Below are experts of layer 5 (counted from 0) of a mixture-of-experts language model. Rows are named router (the router's row for the expert), up (a neuron's input weights, with its number), down (a neuron's output weights, with its number) and show model dimensions 0-127. Each number is 200 + 20 x the weight over its row's rms, rounded and kept within 0 to 999.
After each expert's rows: a language model's description of what the expert responds to; "comes before" lists some tokens at least twice as common just after its tokens as in all text. This comes from a sample of Wikipedia text that the model never trained on. Tokens count by the router's weight.

# expert 2
router,189,250,218,224,214,213,209,185,196,199,179,264,239,223,195,198,193,197,195,193,220,160,193,189,185,210,204,209,207,197,210,197,202,216,194,196,200,191,166,183,231,163,217,214,176,192,201,192,223,214,210,218,201,255,203,199,175,210,194,189,181,187,198,206,182,202,215,186,205,209,182,202,210,142,203,189,200,185,189,192,159,213,199,199,196,201,213,207,199,205,198,178,208,169,200,208,212,163,183,196,185,164,282,195,207,206,203,201,211,216,204,207,144,211,213,212,207,210,216,187,217,204,199,215,241,185,189,217
up10,185,205,203,178,169,233,215,222,173,174,214,198,198,208,200,199,212,204,219,222,178,193,219,240,200,227,198,185,236,219,178,187,225,229,174,225,203,197,158,177,215,207,174,183,180,192,230,210,186,201,181,208,184,174,179,183,161,184,234,198,211,220,218,235,229,202,209,158,180,185,199,194,177,176,205,205,215,210,214,150,213,173,209,195,196,196,210,203,228,171,185,199,200,221,221,216,215,214,185,188,210,183,211,176,179,207,230,223,181,200,198,176,179,221,214,208,193,225,211,208,195,230,234,190,218,237,173,165
down10,218,184,199,204,211,214,181,195,212,188,170,191,224,199,230,192,182,188,229,207,227,200,236,189,193,188,189,204,219,169,187,160,200,205,215,187,195,180,198,191,178,212,201,206,212,221,181,221,218,194,231,183,223,210,238,195,230,195,235,177,186,200,208,230,195,178,190,199,189,202,184,201,189,227,163,205,210,202,162,213,214,211,200,158,189,264,202,199,211,173,193,232,185,197,184,186,214,207,180,200,188,227,202,227,235,175,170,198,172,194,204,178,222,233,162,224,203,217,197,176,238,197,203,157,220,188,224,173
up11,227,185,244,223,212,205,217,210,186,188,199,173,216,210,203,225,259,187,178,179,165,169,238,193,212,243,224,205,169,188,198,200,194,220,184,193,214,224,186,188,190,204,235,209,201,175,190,164,191,209,188,183,209,197,205,195,248,230,163,215,197,181,217,210,216,183,181,191,199,196,209,200,163,183,192,214,227,222,220,174,187,202,204,197,224,212,201,180,221,208,194,210,218,199,184,209,167,196,213,167,178,185,211,234,167,176,194,194,189,206,198,211,204,202,213,196,205,157,218,208,206,218,181,174,243,192,231,175
down11,221,205,208,193,227,184,198,222,209,235,182,195,215,207,205,197,206,225,190,224,212,204,197,195,215,192,211,200,209,187,174,207,186,221,195,209,224,170,227,175,202,193,204,212,180,216,181,169,192,221,196,211,158,209,205,234,174,186,169,240,191,211,197,215,190,204,181,195,229,169,197,230,186,234,161,172,223,161,202,208,187,219,203,183,209,189,219,194,171,204,204,228,190,173,221,174,205,161,197,184,266,190,203,203,212,229,230,213,214,160,214,157,181,172,180,193,215,233,188,174,199,203,211,188,200,219,194,178
up12,199,211,215,175,191,194,208,205,172,208,199,211,175,191,172,213,191,225,207,169,161,190,212,184,204,233,164,201,234,222,203,200,195,200,183,212,203,191,189,213,201,227,188,219,194,228,237,193,243,203,154,174,236,192,204,166,213,201,165,215,182,192,209,197,171,210,205,157,210,203,200,178,176,201,192,226,226,194,178,182,214,200,210,177,215,171,210,234,212,208,215,156,227,196,165,245,189,199,218,183,197,211,206,227,244,214,199,201,164,195,205,223,183,227,194,181,217,188,219,175,193,191,200,198,216,163,207,199
down12,217,190,226,183,191,194,169,208,187,194,198,225,197,213,220,219,188,198,240,182,195,197,218,186,200,204,184,180,177,169,202,204,199,187,180,143,189,209,197,224,245,200,201,216,175,231,197,198,178,205,182,173,198,220,195,179,219,189,191,203,214,151,182,213,191,177,200,182,181,219,196,175,212,187,194,204,194,214,202,225,236,215,209,193,174,210,213,229,204,207,207,166,216,173,155,197,204,211,232,212,193,219,174,181,187,191,248,208,204,207,248,179,167,150,217,193,187,204,200,222,158,220,193,183,175,209,190,189
It responds to: Digits and rare onsets. Leading 1 of years after spaces or parentheses, as in (1993) or 1945–1946, plus rare-word openings like Ex, Arch, Cy, Sy, Ec.
comes before: "9", "1", "2", "8", "0", "3"

# expert 7
router,214,197,199,230,211,195,204,187,197,169,226,242,229,228,258,163,210,225,226,224,218,221,179,208,241,190,220,213,181,207,205,178,195,225,201,189,183,221,202,199,185,170,205,171,227,203,224,223,232,187,191,214,235,199,185,213,193,166,200,209,180,200,198,203,189,183,206,187,216,218,202,217,235,181,205,220,203,206,205,199,207,197,200,200,177,206,191,228,189,215,181,199,142,225,180,226,204,171,217,210,169,240,242,212,193,207,214,187,195,187,224,190,179,192,181,246,181,192,197,200,203,198,195,197,195,192,238,176
up10,194,201,219,206,184,202,205,207,182,195,210,214,204,220,207,196,244,189,226,196,200,185,207,252,177,233,154,193,208,220,206,205,194,218,224,221,221,157,187,170,211,207,170,168,184,230,193,196,154,213,184,191,215,217,155,203,194,178,161,207,179,180,225,208,190,207,189,203,190,227,200,234,207,181,196,215,193,216,230,183,243,216,208,202,220,207,184,199,237,182,199,184,152,193,203,214,215,202,206,202,203,179,195,227,185,215,218,207,194,187,246,189,197,220,167,203,197,190,237,174,210,181,166,216,206,198,221,202
down10,210,186,192,202,210,179,187,190,223,213,190,216,198,203,177,196,191,207,193,169,189,192,183,206,209,218,181,189,181,217,214,167,210,200,207,176,207,179,172,176,184,185,159,233,205,212,181,184,208,188,198,159,201,191,222,198,171,170,183,190,210,199,192,231,178,230,182,151,214,211,162,202,202,223,249,227,238,193,234,188,210,219,186,230,200,170,195,206,177,223,226,226,197,232,187,187,191,209,205,213,220,221,226,182,242,221,209,234,198,177,192,186,164,169,199,161,194,182,176,184,183,184,191,213,223,190,206,206
up11,180,197,211,200,202,193,221,200,193,166,198,199,179,248,241,181,238,189,191,163,216,209,188,187,175,191,202,206,188,207,197,184,160,200,211,198,192,192,244,225,212,174,162,210,199,230,188,215,208,175,205,190,199,235,215,216,183,213,199,178,205,190,213,212,191,189,220,175,170,199,177,212,193,200,185,194,193,224,216,202,218,229,182,207,157,176,201,226,217,212,243,219,215,222,226,197,200,216,225,201,205,228,230,189,175,176,205,219,208,170,220,184,177,194,187,170,215,169,206,178,218,182,209,186,226,158,241,180
down11,190,191,169,185,205,192,197,190,220,227,185,204,203,226,210,204,185,191,212,174,218,189,206,195,173,207,170,191,218,215,218,202,207,213,217,210,203,178,209,180,184,180,201,202,183,221,173,195,191,194,224,199,145,205,204,203,209,238,191,187,199,184,191,187,195,200,177,240,193,192,213,175,231,189,262,148,199,181,145,243,228,182,191,227,183,193,245,221,179,179,168,183,200,214,176,212,183,185,212,200,186,198,192,193,170,201,172,209,197,179,229,198,183,192,225,199,197,197,211,220,191,217,156,230,211,194,190,179
up12,201,197,210,210,216,221,211,213,186,178,215,197,195,213,218,210,194,199,198,234,200,219,230,206,211,188,200,182,186,159,209,197,216,204,178,195,225,188,213,233,203,185,133,183,220,209,203,151,158,189,192,236,209,218,188,200,206,229,189,223,219,200,211,196,195,206,221,201,226,236,184,205,133,188,201,190,172,208,202,206,195,199,184,222,168,195,164,200,216,193,225,207,203,184,243,191,178,200,197,173,182,190,248,199,194,201,226,227,202,220,199,198,157,206,186,196,205,195,218,212,213,192,182,193,170,197,238,175
down12,225,186,198,189,197,183,187,179,211,187,196,172,192,157,214,234,222,179,209,249,193,218,242,203,240,212,202,184,224,215,225,216,208,200,187,217,178,214,195,200,195,194,166,176,224,179,191,200,166,211,222,198,178,166,210,196,199,194,224,234,195,196,186,162,233,209,221,215,236,199,201,214,183,180,219,178,173,225,214,209,197,218,226,177,192,183,180,180,182,201,183,225,214,205,194,209,226,180,195,172,189,170,167,190,195,185,167,174,217,169,180,236,192,198,179,206,199,213,195,208,196,191,204,207,162,242,228,196
It responds to: Table spaces, surname starts. Spaces, pipes and line breaks in numeric tables, and early pieces of names after a capital letter, such as Chauhan, Gabriel, ROBINSON.
comes before: "1", "2", "3", "4", "|", "5"

# expert 9
router,196,152,212,182,198,158,187,193,206,195,266,171,173,178,170,190,207,176,195,187,194,198,186,191,198,180,191,190,226,197,170,187,231,186,157,215,205,203,220,205,192,186,167,237,170,217,215,189,205,225,234,200,214,206,211,216,187,223,193,197,197,229,202,187,229,212,216,218,227,237,218,194,174,198,195,214,184,198,212,200,226,205,214,179,193,199,187,192,173,223,193,204,197,245,196,202,247,180,190,198,202,231,197,180,198,217,219,189,212,229,184,206,218,220,183,181,179,192,195,223,191,187,158,191,187,223,187,161
up10,213,230,211,196,223,191,213,222,197,199,199,204,224,193,211,214,200,192,238,192,208,199,189,216,215,197,171,195,214,207,183,221,232,234,215,217,201,193,217,218,215,184,224,178,199,197,173,257,180,209,158,205,196,227,185,186,171,186,174,225,239,220,205,208,226,212,175,200,185,194,225,159,208,198,202,230,216,179,216,214,186,165,196,185,227,195,172,232,251,199,185,226,215,176,217,225,181,180,205,194,202,185,213,240,218,216,226,205,167,191,220,209,190,193,218,181,189,195,195,240,227,194,216,170,199,218,225,199
down10,194,226,211,206,200,207,198,187,225,203,212,202,190,204,214,184,190,230,185,219,194,156,209,181,187,213,188,190,207,154,189,205,212,239,215,211,158,166,169,213,146,231,204,220,192,188,213,197,209,182,202,231,194,184,230,218,217,186,209,208,240,193,204,208,218,204,209,189,178,197,181,216,160,208,173,198,218,208,211,189,210,265,232,191,176,216,206,185,218,210,215,216,174,166,207,242,214,228,247,203,215,190,173,195,216,181,186,204,182,223,175,198,213,207,221,199,177,213,193,208,203,236,204,193,198,225,198,201
up11,210,211,221,175,179,233,198,213,187,173,198,170,189,210,232,189,178,181,199,200,144,191,205,190,202,231,186,165,214,194,196,230,204,185,179,194,240,213,217,203,176,218,201,198,233,214,225,231,215,203,201,203,195,200,159,225,201,226,191,242,241,183,218,204,221,208,193,173,194,238,202,188,180,204,197,232,163,192,197,203,200,198,236,200,213,169,211,178,207,210,202,183,205,229,202,187,194,211,201,181,175,238,173,208,207,203,188,170,180,175,208,210,211,175,171,213,219,208,153,226,207,201,205,194,232,168,204,212
down11,220,217,185,202,183,226,199,220,182,212,228,208,195,210,224,179,234,184,187,177,171,213,207,163,215,195,190,162,214,205,173,191,211,196,211,191,185,166,224,164,199,210,213,198,255,207,180,185,199,201,183,228,170,167,205,217,204,210,181,199,199,186,138,215,195,187,137,188,179,181,201,188,201,244,192,204,216,217,210,198,198,205,221,228,230,189,196,229,201,207,207,196,206,230,205,164,188,208,207,217,198,224,181,202,219,227,188,241,175,178,202,183,215,220,185,197,220,189,160,191,193,175,184,210,197,201,202,194
up12,193,220,192,206,190,194,194,215,179,186,203,206,215,170,186,205,231,175,166,179,201,164,199,216,192,198,229,187,176,229,141,228,218,188,213,208,174,188,224,173,155,193,193,212,197,205,177,183,200,165,200,179,226,201,196,197,208,200,164,183,230,178,216,184,193,188,215,200,190,197,179,208,200,174,175,219,181,213,213,181,215,179,181,199,210,200,182,214,203,217,211,204,181,195,194,225,196,210,192,221,161,227,233,239,184,189,217,179,193,218,205,191,178,237,171,226,178,141,224,219,193,229,231,210,218,218,212,201
down12,184,206,208,212,217,196,184,202,178,194,230,219,178,212,203,193,172,216,236,201,205,165,230,205,202,199,182,175,209,209,169,197,223,205,228,196,214,183,155,209,201,171,210,180,226,176,197,187,211,245,202,206,204,173,235,243,186,198,218,192,220,191,196,178,199,217,212,210,223,221,215,177,215,230,159,209,217,202,148,194,225,177,190,215,198,197,246,241,215,212,217,207,186,210,231,205,211,216,168,167,178,180,203,234,189,200,200,180,236,185,201,205,212,210,203,204,187,184,174,197,169,217,223,218,234,193,185,205
It responds to: Table header separators. Pipe separators and column words in table headers and infobox fields, such as Years, Date, Candidate, Votes, United States.
comes before: " |", ":", ";", " States", " by", "%"

# expert 0
router,213,186,203,197,175,222,202,189,184,190,215,197,229,220,194,236,194,250,181,185,187,233,182,215,203,246,212,196,199,185,222,199,217,186,182,190,165,214,220,212,186,216,200,230,204,226,209,155,178,217,170,198,180,185,197,187,199,191,186,185,219,188,202,199,196,168,218,203,175,226,220,206,204,185,203,231,195,245,205,249,184,200,216,207,215,175,219,209,227,172,225,249,184,180,207,221,181,190,169,197,234,196,185,223,224,173,212,212,227,189,200,169,231,187,249,191,191,214,201,187,203,213,191,194,210,196,209,183
up10,223,198,197,203,198,192,205,221,183,174,202,208,165,167,176,252,206,223,210,207,173,217,191,197,178,212,199,185,216,234,181,206,198,227,167,221,191,230,230,198,219,214,177,213,235,181,215,202,225,192,194,219,238,243,189,183,204,218,192,213,186,180,216,197,223,209,198,188,198,237,178,160,188,200,176,197,185,226,230,224,213,182,168,167,214,198,230,196,189,220,213,207,209,203,193,225,177,209,184,220,228,208,196,204,213,205,208,152,180,202,198,184,219,229,205,198,230,217,201,230,225,224,172,206,185,215,236,179
down10,181,185,184,207,171,206,221,208,222,193,205,193,195,212,202,190,210,183,230,209,223,208,222,228,235,172,212,225,207,153,237,182,191,173,167,243,204,193,172,206,189,180,181,171,204,244,187,182,209,193,189,244,190,202,188,188,208,211,171,230,209,216,211,207,240,211,233,212,217,226,203,181,184,191,203,218,190,197,203,197,219,188,167,227,244,195,208,188,211,181,210,206,196,220,219,187,225,202,204,193,231,184,187,205,217,202,192,178,240,217,224,177,220,202,217,205,243,229,186,200,200,210,197,199,165,164,191,173
up11,233,175,214,179,204,187,206,231,213,213,195,169,219,207,230,210,207,211,209,196,208,214,170,214,167,235,171,187,223,212,221,165,177,184,167,195,221,210,210,212,190,205,203,224,158,194,209,189,210,196,177,230,187,179,208,234,205,191,193,228,153,181,218,198,232,210,202,141,209,194,216,168,213,227,197,181,178,195,190,180,212,177,202,218,208,168,186,212,188,208,225,214,191,215,180,184,163,213,162,217,186,226,186,203,214,207,233,179,199,211,207,240,182,183,177,178,205,203,214,219,215,212,187,171,209,201,204,168
down11,218,176,193,199,176,180,202,211,210,176,214,184,192,169,207,197,195,207,203,191,190,233,188,232,165,217,188,172,197,227,189,186,193,167,206,209,209,186,201,222,218,212,196,215,247,204,194,198,180,178,182,226,193,202,213,199,194,189,181,211,171,154,179,191,186,212,174,224,201,184,198,209,198,253,230,204,179,218,172,234,159,196,188,231,225,155,193,189,207,181,191,206,182,223,216,172,216,189,224,204,208,198,159,208,183,188,216,205,194,186,211,170,192,192,209,193,189,234,177,156,233,205,171,192,198,162,169,195
up12,227,170,179,182,177,213,200,214,201,183,212,196,189,179,146,223,181,212,207,210,194,179,159,210,217,230,160,178,239,225,213,189,221,186,204,219,193,234,187,161,188,202,221,217,186,218,199,176,192,204,167,185,215,210,221,236,203,212,200,195,225,183,221,220,242,202,192,210,204,184,210,214,189,172,179,175,161,191,222,226,249,205,182,207,206,209,187,196,186,195,198,182,197,180,200,208,202,192,193,232,209,246,205,209,205,212,221,209,193,197,211,182,226,221,177,152,204,190,198,215,196,160,184,175,219,202,189,189
down12,194,204,209,184,187,193,190,204,209,163,190,201,210,202,151,208,197,221,206,195,181,180,193,217,182,221,187,205,143,170,167,198,200,187,188,192,211,218,173,190,177,194,175,201,181,198,185,175,175,206,215,206,234,163,232,231,166,205,222,213,217,196,226,217,198,222,190,157,172,195,180,167,240,178,207,204,219,184,172,191,220,183,206,175,176,156,182,211,183,201,232,218,193,209,206,157,167,217,173,232,176,210,195,177,204,205,187,233,180,182,224,188,183,206,184,199,191,198,216,200,201,205,221,220,203,213,210,182
It responds to: Year digits, word endings. Middle digits of years such as 1'9'th or 2'0'19, plus mid-word pieces like Paste'ur', Tell'ur'ide and words like than, own.
comes before: "1", "2", "0", "8", "7", "6"

# expert 14
router,187,188,189,223,190,147,201,197,205,187,199,201,200,181,229,200,199,169,229,172,238,194,216,198,187,185,204,182,203,181,175,163,199,151,178,154,225,198,162,210,213,233,218,181,210,167,198,197,188,198,205,176,206,214,216,191,196,195,220,163,206,210,205,201,166,242,200,196,209,196,226,213,193,194,192,174,177,210,229,223,193,204,174,175,184,215,168,248,181,238,204,198,209,203,190,173,162,210,195,159,211,163,202,195,202,198,203,213,207,194,204,200,203,218,176,183,195,182,205,176,178,164,213,202,218,224,195,195
up10,197,184,194,197,185,188,210,204,182,212,192,245,224,174,206,231,203,239,230,216,176,179,215,223,201,189,199,159,193,204,178,235,211,202,186,197,197,189,162,165,183,239,183,190,216,189,191,204,222,191,194,185,194,216,193,237,210,168,216,187,199,218,214,203,188,158,213,193,194,211,223,194,209,193,184,204,175,179,228,222,183,151,205,197,161,205,207,227,205,237,193,204,189,169,170,202,173,222,238,185,185,179,180,225,211,182,228,188,210,212,206,231,189,219,202,186,185,137,216,207,193,182,185,197,198,190,211,203
down10,160,182,164,174,228,206,195,183,199,195,213,178,208,188,202,187,185,223,212,195,184,187,201,178,181,198,224,168,204,192,197,190,201,206,222,200,196,218,186,211,206,197,162,223,167,206,216,235,215,214,199,167,168,219,235,231,195,222,241,190,216,165,209,178,245,192,226,215,212,192,206,230,199,194,202,171,209,205,179,241,229,202,195,190,192,212,206,162,202,207,208,180,197,190,204,193,228,194,214,209,226,148,184,223,232,220,190,188,229,249,202,204,191,200,199,195,243,221,198,188,203,217,205,218,170,178,202,176
up11,207,208,230,212,221,208,219,209,208,198,211,215,215,187,188,226,197,190,215,197,179,212,179,176,214,172,207,192,207,203,148,236,201,219,217,197,201,163,182,185,193,235,212,198,199,209,216,239,190,175,219,175,216,238,186,231,220,205,188,196,245,198,215,197,184,235,230,188,181,200,160,214,171,164,201,212,209,203,215,185,189,194,194,234,179,204,174,228,182,193,188,188,166,157,193,199,180,204,235,193,218,185,238,199,174,237,232,201,210,194,216,229,212,225,212,232,200,165,226,195,203,196,190,212,178,208,200,209
down11,217,208,209,196,207,182,179,210,192,186,185,205,223,193,180,186,231,212,183,174,187,206,192,214,180,209,196,211,202,196,209,181,157,218,216,190,201,202,217,177,185,179,237,223,222,198,219,221,224,189,223,166,200,191,189,194,214,190,214,190,187,190,207,177,170,171,204,229,160,160,211,227,202,224,214,179,195,201,174,207,172,197,147,204,194,213,186,169,188,185,152,215,205,191,247,165,185,209,162,191,175,218,174,231,205,171,210,206,201,183,155,222,187,208,206,205,216,193,171,192,203,206,229,178,233,178,181,212
up12,176,214,215,216,209,208,208,214,210,152,209,205,197,220,220,186,215,204,211,205,201,188,218,197,237,199,239,187,198,184,189,166,191,202,170,178,229,185,186,201,219,212,222,171,206,187,201,200,193,196,186,192,240,221,208,213,225,243,203,244,192,209,219,207,187,203,203,184,199,224,200,203,201,176,205,243,161,186,240,208,192,215,183,198,234,206,215,216,166,172,231,205,229,191,226,201,223,150,198,179,198,186,241,215,168,203,208,193,193,212,236,186,182,200,165,173,200,206,178,201,217,172,208,197,230,170,212,188
down12,193,187,219,175,170,164,173,209,183,201,204,196,181,190,189,209,197,226,181,212,175,216,228,209,204,228,226,183,185,213,207,192,178,198,205,193,244,217,213,205,195,224,191,187,239,245,203,172,225,255,233,205,203,188,211,208,198,229,218,194,209,169,195,208,164,201,228,205,200,209,219,215,208,202,169,200,196,178,213,197,243,210,203,177,218,193,182,205,186,207,216,195,201,176,205,182,200,191,229,245,206,201,167,194,161,211,192,204,264,209,219,185,219,216,189,196,201,166,185,190,213,156,191,214,183,217,185,200
It responds to: Infobox line starts. Line breaks and list hyphens in infoboxes and coordinate lists, plus prefixes like pre, post, non, un, co, con, comp.
comes before: "-", "|", "=", " •", "c", "f"

# expert 1
router,200,167,194,194,222,223,213,193,208,159,184,202,176,163,192,184,178,176,194,197,171,206,192,186,186,224,192,212,195,183,203,208,159,190,187,203,177,169,189,181,160,212,203,194,219,183,271,181,208,205,218,230,233,193,185,189,229,177,217,229,208,188,206,197,204,211,243,170,210,181,191,200,243,177,213,185,221,180,173,211,227,232,175,198,212,197,228,160,173,214,179,206,172,202,174,205,199,203,214,164,202,181,190,197,206,201,167,195,191,195,210,201,198,213,230,198,200,189,203,214,198,220,229,200,162,208,183,191
up10,213,203,203,220,229,172,225,216,178,202,205,209,209,223,200,202,190,208,201,209,203,191,154,196,186,213,197,174,185,199,207,190,206,202,189,176,176,216,226,196,228,212,210,198,201,193,205,170,238,180,196,186,185,204,188,201,214,180,216,215,217,151,218,191,200,225,196,203,234,169,196,221,159,206,195,249,218,204,188,179,231,206,170,186,243,180,221,178,199,170,209,188,244,209,184,233,214,187,184,195,141,196,226,227,224,206,178,182,164,217,227,196,227,189,189,188,224,185,211,193,176,175,211,171,217,196,192,217
down10,203,205,213,202,212,188,205,187,211,198,179,181,190,196,216,197,192,208,190,219,200,188,195,191,198,212,218,213,245,171,202,212,211,189,244,212,199,194,175,213,175,208,210,198,193,195,202,170,190,197,200,216,250,216,201,204,208,172,199,150,183,225,194,189,227,170,193,223,210,185,211,169,207,161,177,225,220,198,154,193,213,190,163,227,214,224,221,226,166,178,172,220,200,204,199,203,223,186,206,214,173,186,208,186,196,185,216,198,204,175,174,202,224,192,162,166,205,231,171,197,217,195,181,164,218,232,206,263
up11,194,223,216,232,161,206,182,214,182,222,203,235,191,206,243,197,210,236,207,210,193,215,226,191,204,188,215,186,192,233,193,183,193,229,180,227,206,208,225,200,205,202,197,174,167,217,185,226,185,177,213,202,215,152,218,214,197,198,178,178,192,215,213,213,228,203,196,165,182,161,208,212,191,181,183,208,172,210,191,214,179,201,199,191,208,187,201,231,209,215,184,209,209,204,170,226,204,174,232,182,231,170,198,197,235,225,200,201,214,244,192,197,179,193,170,205,190,186,221,191,175,226,147,184,223,159,207,227
down11,188,188,179,159,190,184,181,204,213,191,195,196,208,182,199,200,210,201,232,207,169,235,187,217,222,198,232,201,190,195,193,184,192,174,190,213,207,241,200,224,198,182,213,200,182,240,184,191,222,206,215,197,200,204,210,183,207,210,224,189,180,169,198,197,210,215,204,237,224,200,203,228,196,209,175,184,219,251,212,223,226,214,202,170,147,184,211,190,194,199,211,205,199,168,171,216,198,227,181,213,164,162,194,232,196,146,205,199,206,232,156,211,171,149,218,212,215,204,205,193,184,201,195,195,181,169,204,194
up12,249,185,241,199,199,211,203,238,189,216,214,192,191,189,189,175,222,172,185,197,190,161,178,201,153,204,189,148,197,204,208,213,173,212,216,186,219,200,205,166,190,234,209,179,210,218,215,187,237,203,188,210,223,210,214,191,180,201,191,230,205,203,224,225,189,226,198,173,216,215,177,201,194,193,213,194,200,187,199,218,217,207,208,204,218,192,191,172,193,171,199,190,173,238,186,236,176,207,146,183,194,194,233,231,198,172,209,175,206,203,203,190,165,218,201,199,243,168,212,218,180,190,210,181,229,206,216,203
down12,202,198,188,211,231,195,218,215,198,209,217,195,197,201,218,207,197,237,171,178,205,189,172,213,192,185,209,202,215,165,219,201,150,180,178,225,171,237,221,200,185,178,231,203,201,211,200,161,201,204,199,228,214,213,225,174,226,193,203,184,228,178,200,195,192,183,219,189,212,214,216,182,197,176,241,186,175,176,205,214,223,212,199,186,203,215,194,188,168,193,179,186,164,229,218,220,180,199,215,189,204,160,201,158,206,219,182,162,203,198,187,179,185,235,178,215,168,221,216,175,226,224,174,208,167,230,224,175
It responds to: Relative pronouns, clause links. Relative pronouns and clause-linking words after prepositions or commas, such as which, whom, who, they, however, because, where.
comes before: ",", ".", " of", " was", " in", " he"

# expert 6
router,238,114,182,210,198,193,201,192,206,202,189,225,213,220,184,187,169,223,182,206,205,199,188,225,192,216,179,197,193,213,184,252,179,181,186,192,202,226,213,211,226,191,197,191,191,205,188,195,239,220,186,198,187,210,199,202,196,198,216,195,222,175,202,191,160,232,193,197,172,222,193,225,169,190,197,178,220,164,200,167,195,206,184,194,201,246,221,160,192,205,185,168,192,190,181,180,179,214,204,237,176,225,180,176,195,174,190,215,223,203,199,227,173,190,182,228,189,220,203,195,184,215,207,219,180,182,212,202
up10,181,188,205,218,208,220,206,198,208,206,212,193,210,177,236,212,220,192,223,208,187,189,184,194,187,216,230,164,199,158,218,189,200,207,177,203,227,199,174,197,153,255,152,169,183,248,149,214,209,202,187,207,201,231,185,204,193,177,204,205,208,202,215,197,219,208,169,237,173,205,195,187,233,203,209,187,225,192,197,175,214,170,201,176,178,206,206,205,188,217,204,162,212,195,216,212,203,194,172,200,181,215,195,197,182,192,209,229,211,221,221,207,220,219,201,185,223,168,203,186,175,256,218,214,187,222,210,194
down10,221,183,176,199,208,226,188,220,201,187,214,211,184,147,181,178,182,197,187,184,225,219,209,205,200,245,183,224,199,191,157,238,184,200,212,212,204,182,169,182,151,211,198,219,214,225,203,177,190,228,206,206,200,210,210,191,208,192,197,214,207,207,203,196,214,163,215,191,182,200,158,198,187,202,238,187,240,199,240,219,231,263,178,171,202,197,223,210,223,210,196,239,197,198,202,202,208,229,185,191,204,212,171,183,189,216,171,195,200,220,221,213,215,165,173,205,217,185,223,197,187,227,187,200,185,210,204,191
up11,214,200,209,223,182,199,222,180,196,198,205,196,208,180,229,204,201,201,221,203,182,196,210,209,200,225,185,210,229,253,200,229,200,192,229,224,215,199,195,184,201,192,188,194,195,208,149,211,238,200,212,178,215,190,207,213,210,210,186,213,210,136,208,188,218,206,204,173,197,188,181,168,189,207,184,254,176,212,230,173,217,165,193,193,227,178,185,177,219,208,199,191,217,204,206,229,168,195,220,206,153,222,188,172,227,226,218,218,228,206,227,212,220,207,163,238,222,189,201,203,195,212,168,182,206,194,208,174
down11,199,209,218,207,213,199,204,213,208,200,172,177,187,218,246,213,203,210,223,203,226,199,211,219,193,202,225,225,208,191,221,182,250,172,180,240,198,207,197,205,192,200,174,198,171,205,233,205,206,205,227,210,224,197,204,192,178,165,199,179,174,195,175,183,199,223,219,238,230,192,223,203,255,155,215,196,152,196,197,239,217,182,186,191,202,237,200,233,190,202,188,199,168,197,157,185,218,196,196,217,202,172,191,177,194,214,219,206,228,186,204,198,186,168,214,210,193,194,207,174,185,172,228,178,218,184,206,180
up12,194,186,188,203,203,196,223,224,207,195,204,195,191,183,153,206,219,223,168,210,204,208,248,194,204,225,209,200,233,206,233,200,209,191,191,217,191,208,208,192,226,228,190,226,233,182,216,202,218,219,163,184,205,200,210,218,206,190,184,214,170,228,213,212,192,202,200,183,190,216,164,169,197,207,191,216,196,200,194,177,199,197,205,232,190,234,159,223,238,222,206,189,186,208,218,229,170,210,229,218,229,213,173,241,226,234,211,205,225,250,207,221,197,224,196,219,242,178,210,188,190,190,193,195,182,221,233,231
down12,205,177,171,192,198,207,198,205,222,201,224,218,204,179,169,200,195,179,179,181,215,209,215,208,209,203,168,167,172,206,201,226,215,181,199,190,239,179,157,164,238,204,226,192,218,201,190,197,189,180,195,202,188,190,211,194,190,229,188,199,198,232,168,206,165,207,150,241,196,173,182,208,198,229,217,216,250,218,144,217,191,194,196,208,235,161,181,236,225,189,206,204,183,210,198,197,204,228,193,182,220,206,212,198,214,165,204,192,219,216,179,234,187,196,191,190,224,182,186,187,182,198,195,206,218,219,224,206
It responds to: Clause ends, noun endings. Commas, periods and line breaks closing clauses, plus ends of nouns and common nouns such as rights, species, services, surveillance, transportation.
comes before: "\n", " and", " of", "0", " The", " but"